Experts of a small language model.
Size: 13 layers, vocabulary 8192, 31.7M parameters.
Experts: 32 experts in each of 7 layers, 192 SwiGLU neurons an expert, 2 picks a token, a softmax router.
Training: a variant of SOAP for the experts, 327M tokens, 4993 steps.
Below are experts of layer 6 (counted from 0) of a mixture-of-experts language model. Rows are named router (the router's row for the expert) and show model dimensions 0-191. Each number is 128 + 24 x the weight over its row's rms, rounded and kept within 0 to 255.
After each expert's rows: "gets" lists some tokens that make up at least twice as much of what it gets as of all text; "comes after" lists some tokens at least twice as common just before its tokens as in all text. This comes from a sample of Wikipedia text that the model never trained on. Tokens count by the router's weight.

# expert 20
router [ 85 106 135 131 135 131 137 104 134 148 124 120 125 153 118 120 117 146 109 151 130  99  80 136 136 128 120 176 125 142 111 144 117 129 118 183 124 140 124 102 133 135 173 152 148 192 183 143 125 135 108 115 104 122 142 137 109 104 119 127 126 171 146 148 141  95 137 119 133 153 130 141  97  99 112 137 146 123 162 112 143 154 118 117 183  99  96 133 118 166 108 101 119 108 115 105 151 113 115 116 160 130 111 139 139  76 124 130 105 140 131 189 156  98 128 107 126 103 108 102 128 100 113 141 123 123 186 149 157  88 152 150  83 140 106 123 128 122 150 105 152  88 166 106 160 116  60  99 100 131  88 140 119 152 145 115  99 121 123 100 142 162  86  93  96 111 155  77 133 170 129  99  99 138 127 110 127 121 113 127 131 144 126 160 118  78 144 133 139 123  78 105]
gets: " the", " a", " The", "'s", " his", "The"
comes after: " of", " in", " to", " for", " with", " on"

# expert 23
router [123 127 171  63 105 132 153  98  73 151 106 104  69 126 127 117  74 145 108 120 108 137  97  91 143 139 133 162 115 110 104 151 126 109 129 140 144 146 116  97 124 127 153 121 141 114 143 132 147 154 138  94 101 151 117 107 100 127 156 147 115 188 151 152 111  99 151 102 103 165 115 117 117 134  96 124 144  79 136  74 146 150 137 104 180  97 122 120 114 127 126 123  91 108 133 122 155 166 104 106 139 125 122 113 100 116 152 130 144 130 132 161 155  75 145 155 139 123 128 123  95 129 118 110 123 146 152 169 133 113 132 130  84 139 131 152 163 102 122 101 122 149 123 101 145 137 101 115 134 124 110 156  98 116 135 138  70 141 119 125 159 141 122 104 173 125 160 126 100 156 129 106  83 148 151 113 127 126 156  62 121 170  81 125 130 136 112 144 149 121 140  88]
gets: "-", "c", " c", "–", " ", " p"
comes after: "\n", "\n ", " non", " Al", " 1", " co"

# expert 26
router [ 98 132 135  89 130  97 140 126 117 146 139 106 112 139 113 104 112 142 135 191 168 139 138 122  86 134 109 131 146 147 123 164 138 127  64 192 127 104 113 169 132 108 107 153 151 149 138 107 120 140 125  74 120 119  88 156 129  98 150 156 106 135 154 151 136 133 160  74 106 140 114 143 104 129 110 122 132 105 149 148 164 135 131 137 113 126 171 141 136 164 172 143  98  97 106  94 139 134 104 157 116 123 147  96 112  85 116 138  98 135 104 133 134 100 123 152 174 115 139 107 122 109 134 113 158  95 186 142 194  99 128 133 143 134 113 131 126 144 157  90 143 114 143 164 152 131 130  94 109 121 142 112 126  98 144 135 137 122 168 112 143 158 121 124 109  72 138 102 107 139 114 111 107 150 128 107 134 144 159 113 154 146 110 193 109 110 142  89 151 101 154 143]
gets: " E", " d", " f", " t", "E", " l"
comes after: " \"", " a", " to", " and", "-", " ("

# expert 16
router [150 128 141 123  79 152 134 123 124 127 120 115  93 138 118  87  82 132 153 160 118 117 104 102 126 159 106 167  78 115 143 162 165 118 113 171 163 127  93  98 131 122 133 141 164 122 166 135 146 135 119 143  97 138  98 143 125 135 139 155  91 163 165 144  79 113 125  90 122 170 141 123 113 119 117 118 126 107 133 158 154 156 143 154 151 117 146 130 124 139 112 126 107 147 119  76 135 150 164 170 139 111 140 155  80 101 152 153 137 138 112 162 134  83 108  99 123 124 153 101  95  94 111 160 151 106 121 162 131 119 133 181 109 106 110 148 135 118 136  87 177 128 135 158 138 104 101 119 124 144  97 132 123 105 153  98 107 172 126 106 135 169 148  85 106 138 155 112 102 134 119  98 118 165 154 114 150 100 138 126 155 149 111 149 106  61 125 121 103 104 144 113]
gets: "|", " |", " \"", ":", "′", "="
comes after: "\n", "|", " ", "\"", ")", " Year"

# expert 5
router [106 108 131 140 112 137 142 104 106 138 132 115 123 149 116 112 104 168 160 130 136 133 118 106 129 158 111 155 111 159 113 129 138 141 142 164 124 127 111 118 120 130 129 130 149 149 139 152 139 132 120 124 114 184 103 126 115 128 118 210 110 125 141 147  93 108 128  70 108 124 105  97  81 117 104 116 183  86 137 156 149 169 135 147  98 117 151 143  89 165 105 121 101  51  85  91 159 143 116 158  91 117 143 116 113 112 135 152 135 138  96 136 121 116 124 115 172 106  83 139 123 131 100 120  78 116 127 136 136  70 147 139  96 150 138 168 179 137 137  85 138 129 137  90 154 143 116 119 100 130  88 122 107 114 150 106 112 148 126 136 156 135 130  97  95 113 159 100 124 167 135  92  83 148 130 141 142 121 127 113 149 140  98 117 127 118 104 141 126  79 141 112]
gets: " |", ";", "p", ");", "\n ", "|---|---|---|---|---|"
comes after: " ", ")", " 0", " 1", " —", " 2"

# expert 24
router [ 80  76 179 123 119 121 147 149 116 164 107  96 106 139  84 142  73 159 150 213 133 121 105 137 114 124 125 156  95 117  90 138 123 142 103 140 126 123 104 138 164  95 109 121 138 167 144 118 151 145  83 113 115 133  99 111 142 122 163 158 126 144 150 152 124 107 130 128 132 142  86 100  78 126 105 121 144 114 126 115 141 141 157 130 144 105 131 172 115 144 137 133 116 109 122  98 154 143 118 142 159 137 111 138  89  82 118 139 116 139 108 129 132 105 154 112 146 142 140 107 144  80 114 104 142 103 153 153 149 133 142 121 116 157 115 149 185 152 133 136 130 122 162 145 159 134 103  96  96 137 118 147 117  94 167 134 105 145 108 129 125 135 122 101 118 115 162  96 123 172 140 136  59 139 130 102 161 135 148 112 141 169 104 147 107  97 128 135 137  85  81 102]
gets: " 1", " 2", " 3", " 0", "1", " 4"
comes after: " |", ".", "–", "|", " (", ":"

# expert 12
router [107 114 126 114 112 187 120 128 117 147 100  62  65 138 112 115 131 134 136 140 143  89 133 124 143 155 101 143 143 154 119 153 131 144  87 121 113 171 118  89 100 135 127 134 149 116 128 123 169 198 107 111  84 117 125 110 111 125 162 130 137 124 145 144 142 103 137  88 112 144  76 147 119 121 123 136 133 124 148 114 171 179 130 159 159 121 116 133  66 167 133 167 117 138 107 106 124 132 160 107 133 124 122 148 122 115 103 142  92 120  69 133  96 113 141 154 182 119 130 108 136 120  99 104 140 139 145 128 122 148 134 120 110 129 160 161 129 152 142 112 131 104 162 135 132 142  80 105 133 140  46 135 123 111 124 117 113 106 137 114 144 139 133 117 111  87 123 109 108 135 126 144 115 172  99 109 149  88 131 137 108 131 103 123 105  80 135 143 118  67 131 130]
gets: "\n", "==", "===", "\n ", "\n\n", " =="
comes after: "\n", " |", ".", ")", "==", " ="

# expert 3
router [131 126 159  85  97 114 163 101  83 141  98 110  83 134 129  94  91 141 111 133 102 133 108 117 127 153 139 172 120 105 133 148 134 103 111 133 168 148 111  99 117 123 148 134 149 112 121 146 160 142 122  93 108 147 112 110 112 126 143 163 121 168 154 127 112 104 144  82 119 180  93 106 104 125 121 124 138  63 144  89 160 152 131 119 183 112 120 117 137 122 137 125  88 114 131 116 149 139 123 138 148 132 126 104  92 104 161 126 132 134 137 172 156  80 132 149 131  94 154 116 124 142 100 114 146 137 165 157 122 115 151 124  98 129 120 168 150 117 126 104 140 148 138 117 137 115  90 113 138 119 102 154  95 138 132 141  83 176 126 118 162 136  92 121 145 125 147 128  89 153 129 112  88 194 168 101 128 126 148  57 130 148  74 125 134 111 112 137 136  97 148 101]
gets: "-", "|", ".", " -", "–", " also"
comes after: "\n", "\n ", " non", " Al", " al", " co"